config.yaml
experts_per_token: 4
d_shared_expert: 0
activation: "clamped_swiglu"
moe_layers: [2, 3, 4, 5, 6, 7, 8, 9, 10]
router_score: "softmax"
normalize_top_k: false
balance_bias: false
lr_router: 0.000399
norm: "rmsnorm"
norm_eps: 1e-05
tie_embeddings: true
optimizer: "muon_variant"
seq_len: 2048
Below are experts of layer 4 (counted from 0) of a mixture-of-experts language model. Rows are named router (the router's row for the expert), gate (a neuron's input weights, with its number), up (a neuron's input weights, with its number), down (a neuron's output weights, with its number) and show model dimensions 0-255. Each number is 500 + 40 x the weight over its row's rms, rounded and kept within 0 to 999. Numbers have three digits each.
Before each expert's rows: a language model's description of what the expert responds to; "comes after" lists some tokens at least twice as common just before its tokens as in all text. This comes from a sample of Wikipedia text that the model never trained on. Tokens count by the router's weight.

# expert 3
Personal first names. Given names and titles opening a person's name, often after a descriptor or comma, such as John, William, President.
comes after: " |", ",", "-", " and", " by", ":"
router:494478415584522466490522462497462455527520575473502466484522423565553470476544480487453502570499474481468483458514540452540439466501516464491440481480500441425448457468572548466529576539460515548570461514483497484528465574556472512468515453482475534537473499596473463459521543515449458445544492435515469441476446535500429474477476519482458451531500516496449520457525481519426546457435520476521491539518472440529510456533485480521474435518488463549536558471449437504542510470573558536543492533429447502479467534480491442450450559554439543532543563556479564516507467510498440485565507548562572566582515542449543462513434449475523498457499553489488507542487479501419454552456448440509515539493529537545471461461460489475494498485431467470539510459552476484447479479500513
gate3:531521500579520485486498522553390492479463499528519435490499457526477538523517515563500402529443516530507492487480512414500479518532424572479494481514449509527499475496526466470521424515523424504530494431502569461547515541463506510533565548540386555539474488506483499511581472395531466526485591487427498487442512538553420523521551475486519592500517499501525539467515466508498529496541420487502491493507524468490495450482471438504503431523486498464506461469534497512586482443522460464443494554446522522552490564471551541471471535516481496515518489586522477581549528477526472523561511492509534502461473547470501535588534492559507585484459430510559503542420510465465554450462543407547469489449462495442482558499434497573545499515507533463552535490506516489523504523562479
up3:521503460565512450494502455525481507535486520534528465546492449483476562532554457504574436609443551463516466424456546445525535520531390496506504437502436530509520482519465508489488429549467496520502542498516513531513485523512491505548538521525504586450538434497520565493577505450574451465549532522430520491460493516588431502562490512528514575502483492480526535527574477539521504484514519379503518501478447478499538456561476477485568504492527483524498513481423526518527526477534485439514477484477471473505451449522502468474498565560416464501472472601517473536551598452523459499524522494534563551518502536509500521545488534536496525540503468484592563482432502416491574472484526422432441508495498451445501481471447515543480515569502529499534460505443513488558529545557470
down3:427479528498529507415594503522455516488516484442428504498471458530476514550490462497493518564465507490531486593475450563479510565523437524435482569463470427505505418502434449497513502472548487452609490498521548491561559513550572478463499543461470487427551481533501534533476437537474516580481545481464509570486527524410479497540562541525528535504492505493477477502448451511531538517506503555444443512473489540434518519460570466495519512526496435527549461508563617478500541501424506424435492584486531476499479479494509454554509475516553585507547492503534489457538490460542415483476473522434520494508477499549485493583494488515507478559445530537457476555520491448531553518472558552509468527461526482501522547462496533515522553587509510480520472555424536506522465477501552
gate4:533566483551608482482487439520476472509458447502545505548525536515544536513492498489513537496508533574476555538531547544493527503547516475454544507528537455500542495472402529436566542486444489535518493495523428478427534491574412498432535531443516504519514473424488494547483554568523480455543516502435474512483463527467482493514508477543495466496407518459446563529527514576486460553465536458430519511508474452407534514481544537443493522443481481559449475478521453453552470484451524511548442450456456536498528493531443517471459458457463450462471456552549572475485446483483525514531475608480536548499525484430501408522462522493489413477583510455503483546416465539556478492543538529483469483438425498566537483500481474497476478537563526484523519494490447530532481487507565
up4:495525501492549488552476536479488548443471499471495530506583542500518603534439432537540495529503539531489490512516535499531572396585558514459513484511473488549494493538437495430567577484493466510446446470503534464432515420527470499480526516475463522525544467443530534539516512558524503490519565555478466500599471560422447471505538511554512413519444455491482540519504509506526571499449514444473506522509494463426510529492517514459465494443398488524463484499531436501551534503510435548480369504491442487474465512533485505464440456524469495437453537535575523492467449466411515503483476538451530539499525473470518456456484526521533476488575426462510449527448538543524457506544567548490506487427434507544515456522456560434510515496527512450502450543471463521512451541512504
down4:518537522516497519556597517526542496493586469467534481525458510431508449540559448472513520494415513436515524542481501534498496457566527485520480513487401561485487472496486397480516495414493520558546543514489570417501503453443496418574557572429496572431474512505524505527536462534458497485451525470514446479449477438540513465549487447480432522467591554494539528516521473467546513506489507484541544448486532446564529531574519543496562548543434550530456511444491478470465484503453464464440520457480488527489445502515495513554501500511469471501541470525415492444440516480483442449509491465477517559469468519454436474449484561463485439436506521484503511477416524516542496492405521502500481426461496492492537478463547517502453523489501416503430467549421492500558509524474500
gate5:441500535561480490501498477504554473498543519516474423473462497491490496465525572459459482543462469460555581553479509543516489523506566574523484477499542526443478474505537549457501515540452504544496535495469475512405518534434491518514540485461538524473488493495522510526466448493560507551441477512508488464558518483549398575489496439518550515534471526502465447460537506469539407450497430428449503465523487523575515438494545486480549435546551446469473515476494501576459477503525519554521527462469515458528513479536541552531474569513385453489503544502480505468535552518545506431519569457536464505543517447551479432513490491479501535421450527587552558540504536492515543518491492484449556489638500571477517377494497451541530488522491467517519476555492443564545544476479476
up5:503458461469519516450514409512545536545515511472516493439413554409472487507468546430409495512534481521443522546484490478547442459540578536529507497415519472492487526533510537487504527577487534539453534483444504523521545506410451489485503487512522487539424515553493489486460450485581564520474420464557494480559501510552430518479506455568482538497506540505517522503538478467447445420500498508541489471556527537551479493525537481543509422487516451483498449531495518518559499536512470486473539408499480481550461532486520559471433559526476496500496521507543559461533619517445532403471546533484506463564472424518472437495514503465415496479434496540486492517499498515485607504513521492474562502503492478437519435530476435516485430498507456539528423559531426511457486454478522
down5:503508548550486574419518487518515465472464512449515496464482463460568483503463419519470551449531518471472534508559606532581508480492542541480495503522458394455530538528502490494515445483495481522474461509509430527513530490523563485521407431515507512488457437482539466506463549506547401507509556466516472495561508434518520510513484472499536572569478446494462495535513503532513559492479520481554498490501426493497454538511510465456495520455555567527467444415551383434532489489537509510456467532500514492580464482508573474428492469489502402478422530528457419540432500511450470527452520430499484573439481446510445436515427487518514495448468559475459547493464545489481463536481572495496475512484490530511436554551509497477508452482582501470488499549514477516505450505507579
gate6:474432509416504524513507500482515445494515505507477533534475527453511475505564527385451443559519482484550518499556493560538433492410503541554577474488474479479532525503447484496535493508519481558558416486529424551464476491569553522501473496500482501495494523580440499514546510538538522517470474487527509551475436440506491518526464479522437518523502488512411519501510464588529441539501536596503456463552497547516484479573515529570503540512549537541467463517511471506478476476493597539581495529568527535476584455534508528498510534499553581504537556470442511472504551472460489489483519438446506552499505595503540501518492511451457497477451579534464505524573471474563491437540482461512544491518557534521459444458438449558540506622497516478464442434503469487497447535529507
up6:469513541473489579455479451548554428493478532478494412437525428505502452484570536545483480516563522541523462476527440577554451523367498492566515474420484440439463505478467385467425518512523484542445475486535442470451487472571503456419471503524477563479467484550437479535517508454520517472440469478504511519469525480506456534515430532547520547487544506535448514494452481529452473483505558513528463499531446550534438497494499510498506515526517534542437481518523457488459481496483479454557482448523589471485484480468441478500525485512489534512571487452555530441554529526553480508495543471492485492487494526560476492475522505556461447530485475531534494557474450524615511481557486512474570492563483464573474438493504530590507481593493465462525436443524491426500478531519461
down6:477537620511502503431513483542640471542431528464475477496474504499510472507453496533569496433515508518468490447505532590540551498451520500476549537445525552430468539546501525497530436448544548507466505519536511540483499446534515529512501479495563533515554529506539485509542528502493542415530431453587505466439495466446468468491477495539473537535502490479532486493497539494480474458504578549507466465531501474535457576516450464507472442542526465465487550455559451459602550526530470515482509547553491501529561506428537517477521513492503524516539430476507553530517574556510462540387464473439515530531571547511540486527538479448395428471508562493518571458510519480458517509524556485411519513552495453550511510503481454479481490562481505440579466466521461473517455458512505
gate7:528571498481499505535523568466486497492519539453534529503550480569494447420500509593518481538486574507492532518504503506515527460536462533550551458455515481448489552554508520598496507541503490483514461571365518579424504442502562549471518498443481495484584445414459517491546499513492469453512506464480458498456444497488435498495554480524415456439515487460538477398513481483502620525575435490520478507465556509530501469503478429517594504473473467528570455451487489545518469493493429581448515512454517558486513498572473452470479471566470489461546457466457534520492405452479529506493588515448550540517487503449491490508460537437454485489499481467497514502492465540462503508515481496502466506536485503520506501482484461478590441459524502519521533527496469411440541457526506
up7:537491452494510521428488593508466460420557546502501494559524531572522447534475505565494462539524599509458537524506534574533469478525471544571555482479496479455395532513519511530506506452512535489547442535436439506462479485475505512436508507439482517412563442468479542509531505486532464521507474459528456505502407508458457482556560505538438459497519522504576511439527476482567548524418369463502472445487572403509515495496482486479521504497500468492532543477530472582514431491531465535449497497517490474512485495529481491459475534558508532534490466553509531541430473455503453522495542489494505467477494613431480478594503559501466455487489513479483481502562506534444453460526425456514479484551475485522448473493472441521532475516466506558483544482500427478570537430546497
down7:545502520510461492485492517534494541518515549408503448500450433518442497453434550516506451480548537496535492489487501488471482477532472515502427495509572547450426497518478503575442468487422491363517403455473515512520482563511465498517487578443482466514508547513463537522521509521546483567506554516520551501515477542437460509451490462459447426466532427537536498426512461474521484528492453488490470534397458495455467511399523445508469560529515512486513561441539529476481577481502414488467446453484534547427495505553575597541501518551493454474462460449502425412502497409484503474528493511464510487514490526495479491509477495546524425564532419516550514469515438482516519509499525545499516493535484574558485478531498474448498568468560551552528536478495489494447503532484527

# expert 15
Common verbs, word starts. Common short verbs and word-initial fragments in narrative prose, such as won, moved, take, and front in "in front of".
comes after: " to", " and", " in", " was", " he", " a"
router:470485473544468476486492455449507461494544518538414456466538454522530461465565459473440452483483485493446503460506534421545466436464481465457470531445528465484471437487509513456426580522418594515589461488439577516548401510527474556442510492490511556485471528492470473455525493553460431460522466452553487471481483592503494450460469525485474507577407557512471508473514475505461494451454516506552479515518426477518534462539473491461430481575507460530476519497447513472552468461519507554531485481489451503448461504469518501489445530563498556536563570482486527542506533526487487439539488537573527507546512504434562492552438477464502443452527576459540482511436520562468439519495489467445507515474502557518395486493460403477476450456485488520537499490506475535460490460466517
gate2:535540454575515552452501467508436519518440550586591498525517460437544582540537518463444449574408560456564477439470548503554525530471564481531532445560566513544405514509538477561485560527455535475511498542494491522470522491534460430541482533486487552498486524466521551447481527418512478483556486450446524515556512495473501486470534460498557462431530463537514484589501562465520434515532485482460512516479465458565430472552544450564544488482500523431532505479463509535514545497519475475435441451440505481532501514514442485527433475500461505566577451519448462481512592546486449456591528472532487556468544490507523492452509476463495492550458446525492491560519468490483524535538471501539470480552471510516477506508522498568567542525511470463487513464442528529526553466457521
up2:506574483483554488474471436522463450533492502533596496442514494435561605490521492475530476492448526493479480433501514537527558503516508499510479510552522515550508547491500543565461563553465535451478514557469524495521549458480490486505487484525448600532530487544536572533471516487521520480556475568466545526608499451471497524433486473504495434456520469518481522529529515486579517476562470480444478534489487476523504437604539434543489477563537493425532525545493559507516511448537446476470504382406475515542540518363523467520482431491498485547557443466511528514516517537516498496594547451554460548441462507534490497453437479497501525531496470520449560446484467524468519525492482500467495483490463508491495486455565513503532500523524471382487548555469507563552488449467505
down2:467526527533444474475632492548453519467546430484468499524507514558553519499560515501575549490513473457479500514515492560417527549468481548449510529466477527551587468495476451481439410520510513533462481489498525559507464559456451493480504532503475526498534412479502481532454466519521459370479518515523430474474457500516543500497510594452474512429507512508486464504473521475498567493432503427558481534508464560516525513510485498478484406488494473589479543452528545451442514520439482479561497512515488557442457467502522491551498493514530511517447540479490530502464415417448494511527488464399478567467520566506430505520530479431507520466542506469532526482524533452476539528584555487567489551402544553505520492523462525444447478423496482506499517519513463430551511513466520
gate3:520548496466532521459519486458516501520469449507489624461503528467536451495511454503485450464509502471445504570531498483514531505486487507482444522561509464501492425469533455506477480495487524444573537511499556569516510525520481598527435522524532441567466482562516476431450512549485476505484508488499477485492466548529498468468468452442530527554464515394531523548463494423458493466459457548457545469562552482570494536531509472520529541531529502591513503455551545472477493529541486572558517518454444485509503546517493538416482465608504546489505497452556450517527432499425520458560486549460490478562518513504563544592489497467577513484537519529439509554493490452508453459489493480473508553554578458525610464541517479421523482546520610476515537492562543494528495463549512
up3:546540480454597558529540502476521511548457455520513546433499557449474474468437442499507461481494534458460536521529480435492496431491517549469493538575495543516484489517516396500502517545476508438549516475503544500524517521548482597573480519537440466578492497520545506402445524527505527455478575528533474467525479521510443458472443478455499509564464515488534512551459428455456534507486524586530525484513511477498464490463441460513510495572490518582494491468531520448459510495522457562514449454486459450488539543487542519501528453489551538494443477490506490525549387505479516485612404512543504520481500532534552567533495484460514500523473559482493449433490433441504438539495537453453519529548615534534561508491506514562552431472504563546512486514576526540526464505510507
down3:555587541554557513516510532520505482511418469439468545542568499475498497487497453512513510495515518442444513497422517530547512464465551513462548498479476531458563456517535505549458598514529415518545519584504488563513522531473521571585475488473490568558573542488539525488474449528560461530519555493488499453507506554446525473492530494527505507526430524532563417513469503457458452538483521506422464445568472556492436460451458494579488504486557527530492482480495489503453430497463499525522500500422495448498469503524539500531513502559510475462464468519538580511576431542498530455481544532476514464471528493501507610549475455449513502488457570548499427496468429447507473529557525475508553465629464483492503491564503557557497476501478542476486512470496563575499464440474493
gate4:479457564496452549558468593469533475487488590589497467500471480456479500455478525528503454562473509515515484455516430522487473522434576459494498567523532447497554532498455477487432498447448488508550481554425571467378502508483530542432460474527556514517553488517485532486452544491525476492521441484495458575544457594491434574494480492490522557481538549522542524471462510568470476437447527463504510500468468486508435464518485502482432529535468497485508484472457563492539513498488502450527554501498503462579504543449553505494522533473569523468536507517477497542508468440467519605497463485437522534521550514457482548496507489555504512552473464561573531550506467472492451543524472534544474490451585494519430590532454582419521524479534517417534518451458517487472496443500474
up4:467457499552424475574481525494543438536521529478476476515515412482463514458519540536465492495463477540535459472554506521472490534428497409513517516470548479534513503470459466522456434488434491510497450536466528456439530482508475504465512465523487479468546500465526504443472483481497462496458495539535476578626489524482499527522417502473561539477483497495547493552493571505445470485432515464512510520498525481478443457498448476506439542478519497453545461504484578508590532481442445406479507494499453475574491610507527568435494520500577466533490475461494516580504481471454497531503455508417554563511537519541482516468552494533525492486502447542562586525493494493485499528509427523504411461530603474553482595571558533403549445503523489492508469522488436497556462512502459
down4:605421500488543458470561520478494488515534503443500490478554593497582504466492516468540531519493559504513453571459462513504566501451502490539533498492366502473497465572485481541480474546488508516547513481538423431531463543460558470526466501469460445461476573558508465560519525509573485524514491520520482418485473512522497526519518558523522517517524476510513450498530500494437517471453485507481516500497517499523549550480522501509500486528488519424535532425528492561491425462558465496472488561465497509453474523492538471486465501446445478515515491508524518443576461549524492426617455464551474486546531485521561460612497517485543516447521492416477485478523554512521550526451537457505501605494480535522510440413519428534521466463456509489535493430517401457506548594488540
gate5:513483516484521468529446497458474522439560525495534479509526472441500467581500467485512582519490499504403475435455529501452511468526544443588477466562437577474519586496532477462562478500480535511515499459475567565502480468597530528438498552477501403460530587505526495549471534496461482492437508495512536554420488467524484407486456516580520520540530505412493516558525492470469478481444506508469452544523494520515577479577454465514514449442542523496488459478485506480467545543468537508529563474422572503476483428508509530458515426545537526548533644487511447514491523496559478448514523450506470538525533509442533477554517553497476487485491466514567511463472518480413479470496486519475560487534532457527493514449537542485458544484531492563496467420510460425495493484505528
up5:492455493473564488568534526462498533450529451566559524487506504520495497523502446548504472508472571520415495431402501453461534501540552463492556518514515537476456612505556458467527457525471494456476446495482544479496464426591515558461482489506484486474531576489512477508524508474554432466430453459497538530438513556506507411501459524597487463459496467444445503508564539477459550436478495510503567482507548503502559449570517494512551484457458534539508535447475508496480531536529534490436537549453502489425491478533466517511537510471504503566558600532530517520465499501509454447538535511472524553457631497414521459536514493462547494514480536499553514479572557538470461469518482514461532452586496484477475549486569486489447507519536504577515457482502550407525520500498502
down5:549459447533513572519468549455526555529484520494503533565473515501451567503483426495505431549507507527538587480504419444487481503467528430518463462547524539571468476497486527478465539554466495619483511530407484573490476528513576444483485530520478486555434517430484531514515487444547591468484536527469527502573582453519492493454544490514486461503461452488379570445449499477501497491516542473509477495535516485480546490543506562582502433458542463513525531412494535517543504489479537544567461490477545486528494500484491494501476516520495489494502566503470472569521597529525480454436521514513522514517550455523468508449546462434470558599486436516552502507537498535435524579528518561479506498479458530487420480563548485451493480537458535519467538552519537473522474513510561
gate6:400421526503541469547489531492427490491563517513461480441511443532532500517449493471503581433478477502548517480459542430544461503600529566488523425536555474496489515543483532489540549510462533523560513481450430510533487440493469518536536478424565523486438527492545527563479519547509425461494498535529482482562453501446490502501570480532475486490495532483496529545472463467507518441507494444483510505468505450485559425462487553498429504586539495541498515463494514488576488506503458470487413543535448456496532470535498501430542524500458451491520582580506498504466453560536531449507511445522491463502528508517543464453556564544411514479491527514571495521591510512526500473546519450482537455485462581480494471501515520529524512393465517521438456530520480496389583467548453
up6:416475556494488436543490510494479479452558458591501494453508534492527502530462472563518499523514514493540496478520549410496510493523507500472479474566527483526474464514477521426490524485444502498526441397522444546548457488432475534554545476462514519446465550510563528469482547550501467483456549553554468465523466514477499459536501502544492529541504532442534517533531510476527492499466516514565523479496523451500495493438525554476366451537470465491527579532469479413577504486530525528503428491483505503442553456523511527504517522401566482472549526499430476531483437533484562492513520404510530453478528512497569482501569440533490513503483507463516505495460601489524423473560584428480540504456514539570544471467554561489541541398451549473429534535518445508438507514471494
down6:511557468504530460594494480541458553477491521470563480524547480488490438429567470462448493519538521421473509564480512526508567542574479455439560452514556420510508462453420460550435493505508456461533414532491524472556435468475554490563444523580540492465528504520551474535471478501462473524496501533549499388516514505496492536513504471477549504496549535525438531482485442510508510510524486458490507490502446477530467475548493510496541460540561568509506423517437482453390496522525511402482475463513553471562535522538494482493466455553548432486514434480489540495498473459503540500498405475554482411475517479468532512475501458541505522450502460528508485418471577501505523481534464509486481493527540488536474536521533515576535456553576489555514527571443453595540496487442513

# expert 23
Word-initial lowercase pieces. First pieces of lowercase words, often after hyphens or brackets, such as pr(ivate), p(resident), app(earance), un(lock), co(-ordinate).
comes after: "-", " \"", " (", " a", " and", "/"
router:444509480515476531449517469468501463534544509493416505492527488495565486476523520510465464561443469480468479491512498490538448474507559475429470504475487516480510440491573542467433584548463530501577434444448548466580496530566497551454537460463460533514436568528487450466501510506473465448515531462543497447466445570534471451415466580415495485537412525534499505486536422516502590459461519439538453521539457494508550498500461462447438475524474461508475505453474442473519453445502524535530487503441485512448419533501461473486478527596460528565492485511520552514526434532449475475521489564525535501553542527460520464551451481435555438439525521489516483550441486539508525488484493443478532553442503523512403488471543438521445458446461461502546558496527469520451524454469505
gate1:520543513484470607461520449568424524503528473482452489436517494512513492490586620541535493496510446555423472440465474539479456565505556528499451516495532507496485485447503546455456481531465424499474496592473424421521447452518520473461505490453532497481462513428548496537473540470459458569477589485508428473515525549500558525474522436548460541481485543473507555419441460500537506475485493532498503486561493500503452512533434501496518501515535463504522513428490475539483472486554478535529541503468503441539498470561502525471528500493474489487419440555502515451427480422510414464549589545482515520472505452500463503466495548459523512441484531564487515499472545562498457521534557597452438529499531498530398525513545509477445541466502543556539440538471466486447539504503507
up1:490536504475535541491518492470473497556508499481527546497543513494455461483576533491500460518481488529442518540562513459536465591480572584502454540438475498508446595576504582503523443530511460482481490568535445496479440600522536538460482472508455559428418468491481500462437488440490534528589502456493467472475511536528563544444507506502497494464501498473525448453448495489541608454465524473412528470486554545494515503477395490472513516537449458551495512501502454545488539522589459455506591417431459457488477522503538480488529470483468528552398421490411502475467461515498470514546562558448515540491527486515509467515501533482491491446509440530518489485522488495529504557578488538404482495501459548488471512495553502485505534454481508536530426555505479512426528506490519
down1:494543466471475507461519541482527496524490540438521442478481494467499456488521517535530521579442445467520524486537475538527478428490489522517484501488507476500544493514538567478547523475495535487514507498426423478598479591510425456470523424536501477497506470526562511488443460504545459550514549481530561457496503531495519580552450540455449530467414511494427524505481491458608483525509483498463513563489502508545516503529432463588540507452534522563449472509476525532483537579470533532532472474528478524574506554478453440467495523542415480477458515470520460450497456577504554469550513500463441556466555467499484456517423556543497507412613493462496451495564525515534570496574531503453555446496474487507428476530485529484524513511430426438555483559425542539472489503498463
gate2:462477528451552479516463535467535526507530517481459558491546556457568436441428543567511434521530444523429523546520501438459483504531581505472495463504476541506439507486470553437552476437563436466461458480531510515458456502599458524449510437542510508533483472562455564525506458534542528474508494455489431489481543534498402553489496474445439507491401477520442518497558500523496444551494452464527420439487458507515468489450472543506472496533531442511497460533588555528514518469476498493581504447540534500503501497507524508477552545495475522518536490511522591511512514476478479575506483537525569495522507544489467544455412533535481451506616485524464520518503476503472432512454582505513469503451501467530452494490452504527510453505586494429596503493498433480479427464459528
up2:479516486472528505493471532468539566467535509500530537458503548508512456473452550481555556480471473557484496509568465499485519462532489529418520439542511515548467419489509593443564516457583507491447473457508452487518468517573525556467532443585475453476528464499435503498514514530532480486519480481526454498518501518474476510552442470440434529427527497545442563507550419451513453540483493564481469447513464489566501544446385558444524529540503455538417510477546554439515494468494556494564440495545545416485514566484567499496539589518444464520537441505517547550432508464523447536539502507489473517498496543493451535435465557467498516462600456501520505515438405461512489475511574518567490447469542465495540480486507550512466464496503466445544515518521519487515447492461537
down2:565525493519466504513507515530542492513494502486454543551474532467495469440480528526500567506423501507529509537469485484505490480550501517485479460471489487396495520504513529504401489507429492485550558495554409470530470554466536428562478509545486551459457429455558515481555525455500470529464488506571638535465491504592550514466488457525468435467520498515538498482494493515479468508456491430513410435520497482501510563529513518479515506565408513512541557475502473493481508432518470493481491423505508519538460476515533542507541451457549459564479500551500544504463467600489545532482469492531525522472459386502591475473522487519455501527573493548455543513420469495479554562511489541561549506492460497455488461455503472539426492476550568498562581519528561472419534579496482
gate3:497535477520477536565508473458463512450537562491480515489488534530494525447444514528540461468511451505496416471490500498535547450483526574484516536478424548459542511522506500513470434575516498513450475533453399512512537531550479518466366451515543417485462500516485459511545540466495518519517456534495558493479589471581547480457544483562517519478556521451468518522569458473547546453513499504520506493528488457469499492519550531499465438474525450477479516519477565536498500492531525461499478569487520490433537438566456505456442478494434531535521471518478592508476516468526496438503502388491468499540520571488520498474522500492523416521480602517520583466545533561436467514523510420483561480497506527459454497508493452490477548555538464466467609553471493528468513455373522
up3:411515581447497517489483511477491569476481533473468485552466540547435498512488449494508455520478546529503425501526521494522487543510457545478520542454441520492460518556469487510507386533493478499461432506536416449484485551490463507435392449486509443421464476528461463530525493458479537545451455587551557497461546489515538477431515491543498466514578536467487516501529479476510499455501532519503461481541474503491439505463527527515490468460529468504489437500465556534538468487573491422473535462479579544476491413529484498458476465442528489525476485590506556505471530546512477462509521409510499414505492544531440554490551499548476511505508581610496517437547496569474464515518484547453521512563466474468513524556494460409499490523488452528486559559426454594529537483504548
down3:497443446516455585479507554568491563507486465522519520484522456538558523517435579447503476529515565478552509444480551458470487580501566539488534496546526498533501537488511459529507519478451441497440447490456473536428448529504520465496507446506485460561478470447454482466478558561480514491504509473513492578540520518486560537521506567553450457523485502484495538441478513566522476451541522518542521532462498480515531563410463526492425523535433486488586550496538555436460499591514536493428518497469501459517479481531586536485510566474584477469406464470530476543455425464482497543518510495455481518474543540465479539529441547531521574525491534549474555474435467491485514519471508432498529493439564524544507501490513492496457514471562586484540537468439532537541603421468532
gate4:540514469488496505546463455478507473509464509522498579501465465500511518586532519476463531544519491473578537460502508453475422529479506595521490568512506554480500438505514548486525443469468491551559475579506499533564584534542449455477550453488511485548498534550465497410438474521441513503542463455562442473450551502537615472556511508414442494517506547571540454526516546514467513483509571524548492500512578545539466446525508493440472522433466468516504464461481500512513541455533454506478531442483475433492514476541546453540552495502488476562427510510429488503473475443530472481541434516459501487477483437519520460595428404487483458540475499501513463628462461516513536479486511506459522517566517386550477486549543481534478504547480518499462467521449526501513515483487440
up4:609543458524431476526497504493428498565506507567470524445537463437487476553543491508488511566516478495507533485513533453466494495529501471468516504488511468545517493441466495548476456532466514486604477560488505473526488541458439536497481495550480536539476459526456450387480492513521514465482501553494534552517567489519489496499458502407523480475474511552492444536419463558559467481525554514564479460473536552580429508462509469465407524439458479560524474459503548504445477445561462558506546485472513525544488491457526550494484540448473543515442475536439486479529511510445548493481472494458486461449438428540442509497475439535556380457516523514531447602426511523489453561550494484497538540528490465597435445518541506464451492430460529555494536485482514517486518511544521
down4:487537452448469510474510463470466506551524470539522542483598464496459523496472497565532471435582510494471404505539539526503536498496475551464529443505516612490543624538513545478436510533485534552475511511466504441535508483417515448562522477504529434500466465544505496535511420584488494478499519568439462460455498525412475571491482549498467460469532497537522482500463481554554548511504576522468536549512487448512489525486543502490455460537547534512484537475535471545514522498573561540497527540544487481507572428544437565449508491511537455553508458543492525508553466450552529533458516540467511456512485450471450526518506533612515492399498507570527445479400512488492468540506465481524501515527539520441479502479537500456452481465533591504525476473456561522486496433557544
gate5:498484449542526498514500565469546486564478473531468534576523502541501531511399572520460582543494530466468458495501543444546482504451523443588496572592500517477501440458492532499496490600526493494545439514501531550523459507527477511473504465555458476417504432431465465459480437497466509515516465557472510415502482443482534540442490479573461469479544511599488473495483496516415540528461519499538543507571445458425559509471513457505553503496478424532482469444458488513446454452466503468540513527515485523461509482467526529491491514535579499446513477465571555497478430526526525553523528479558504460523532515480435514485442435469549434425493497427555445530498536551481562472529443490568523521436482488464456470526520475427533428474470534498468546488488472438506449489479509
up5:514461457520469499501535512524518449511455509505454534574485538568531460497448568501528532552466546503515489470457532447526440496469612515491469520532483526468538473523465540469447432569527473464532455489448543529502485568528460502516507451563473442526467455503532482485507378479538533497433459450479480492464421461525499539500486527486482457528493530492549414447518517525474535543418611531512586472537438465462494508480572467528502496448499469526535450443532519470512510461518511532573475499431509515419485487399468529527498582533524496459520463523482612575484472514549518515527520513541501473545530556521486506518468467449520419463458504501541452502513525497509540459528567521520567448491509481471419462508578537467536510555533519555583451541490557467496479452460497
down5:505382572576491435527459522485534515548416525395526492501466513498512460450407528562564543454472462477512472522420528508484468563522489492493463519528455474475433529445588457503541440557493479524520552442539458535454544490569452481545527472492506499491541506536518514554514591494514433559481514517439509533530487454447478580486529522516515523475520520501424577575520516511496510468516497466496489512493468480449567494498544459439519519532488460505444502471546444483434502405499583475585491461512483550518503485593484469545502482464449484417516442434501456428505484480534436501512487511474553520551478437493472508522508476448524509492490528472536460528502480492526558482454464525451527539514515510492560487506479538458528472513491519543427442560483508525583420513541485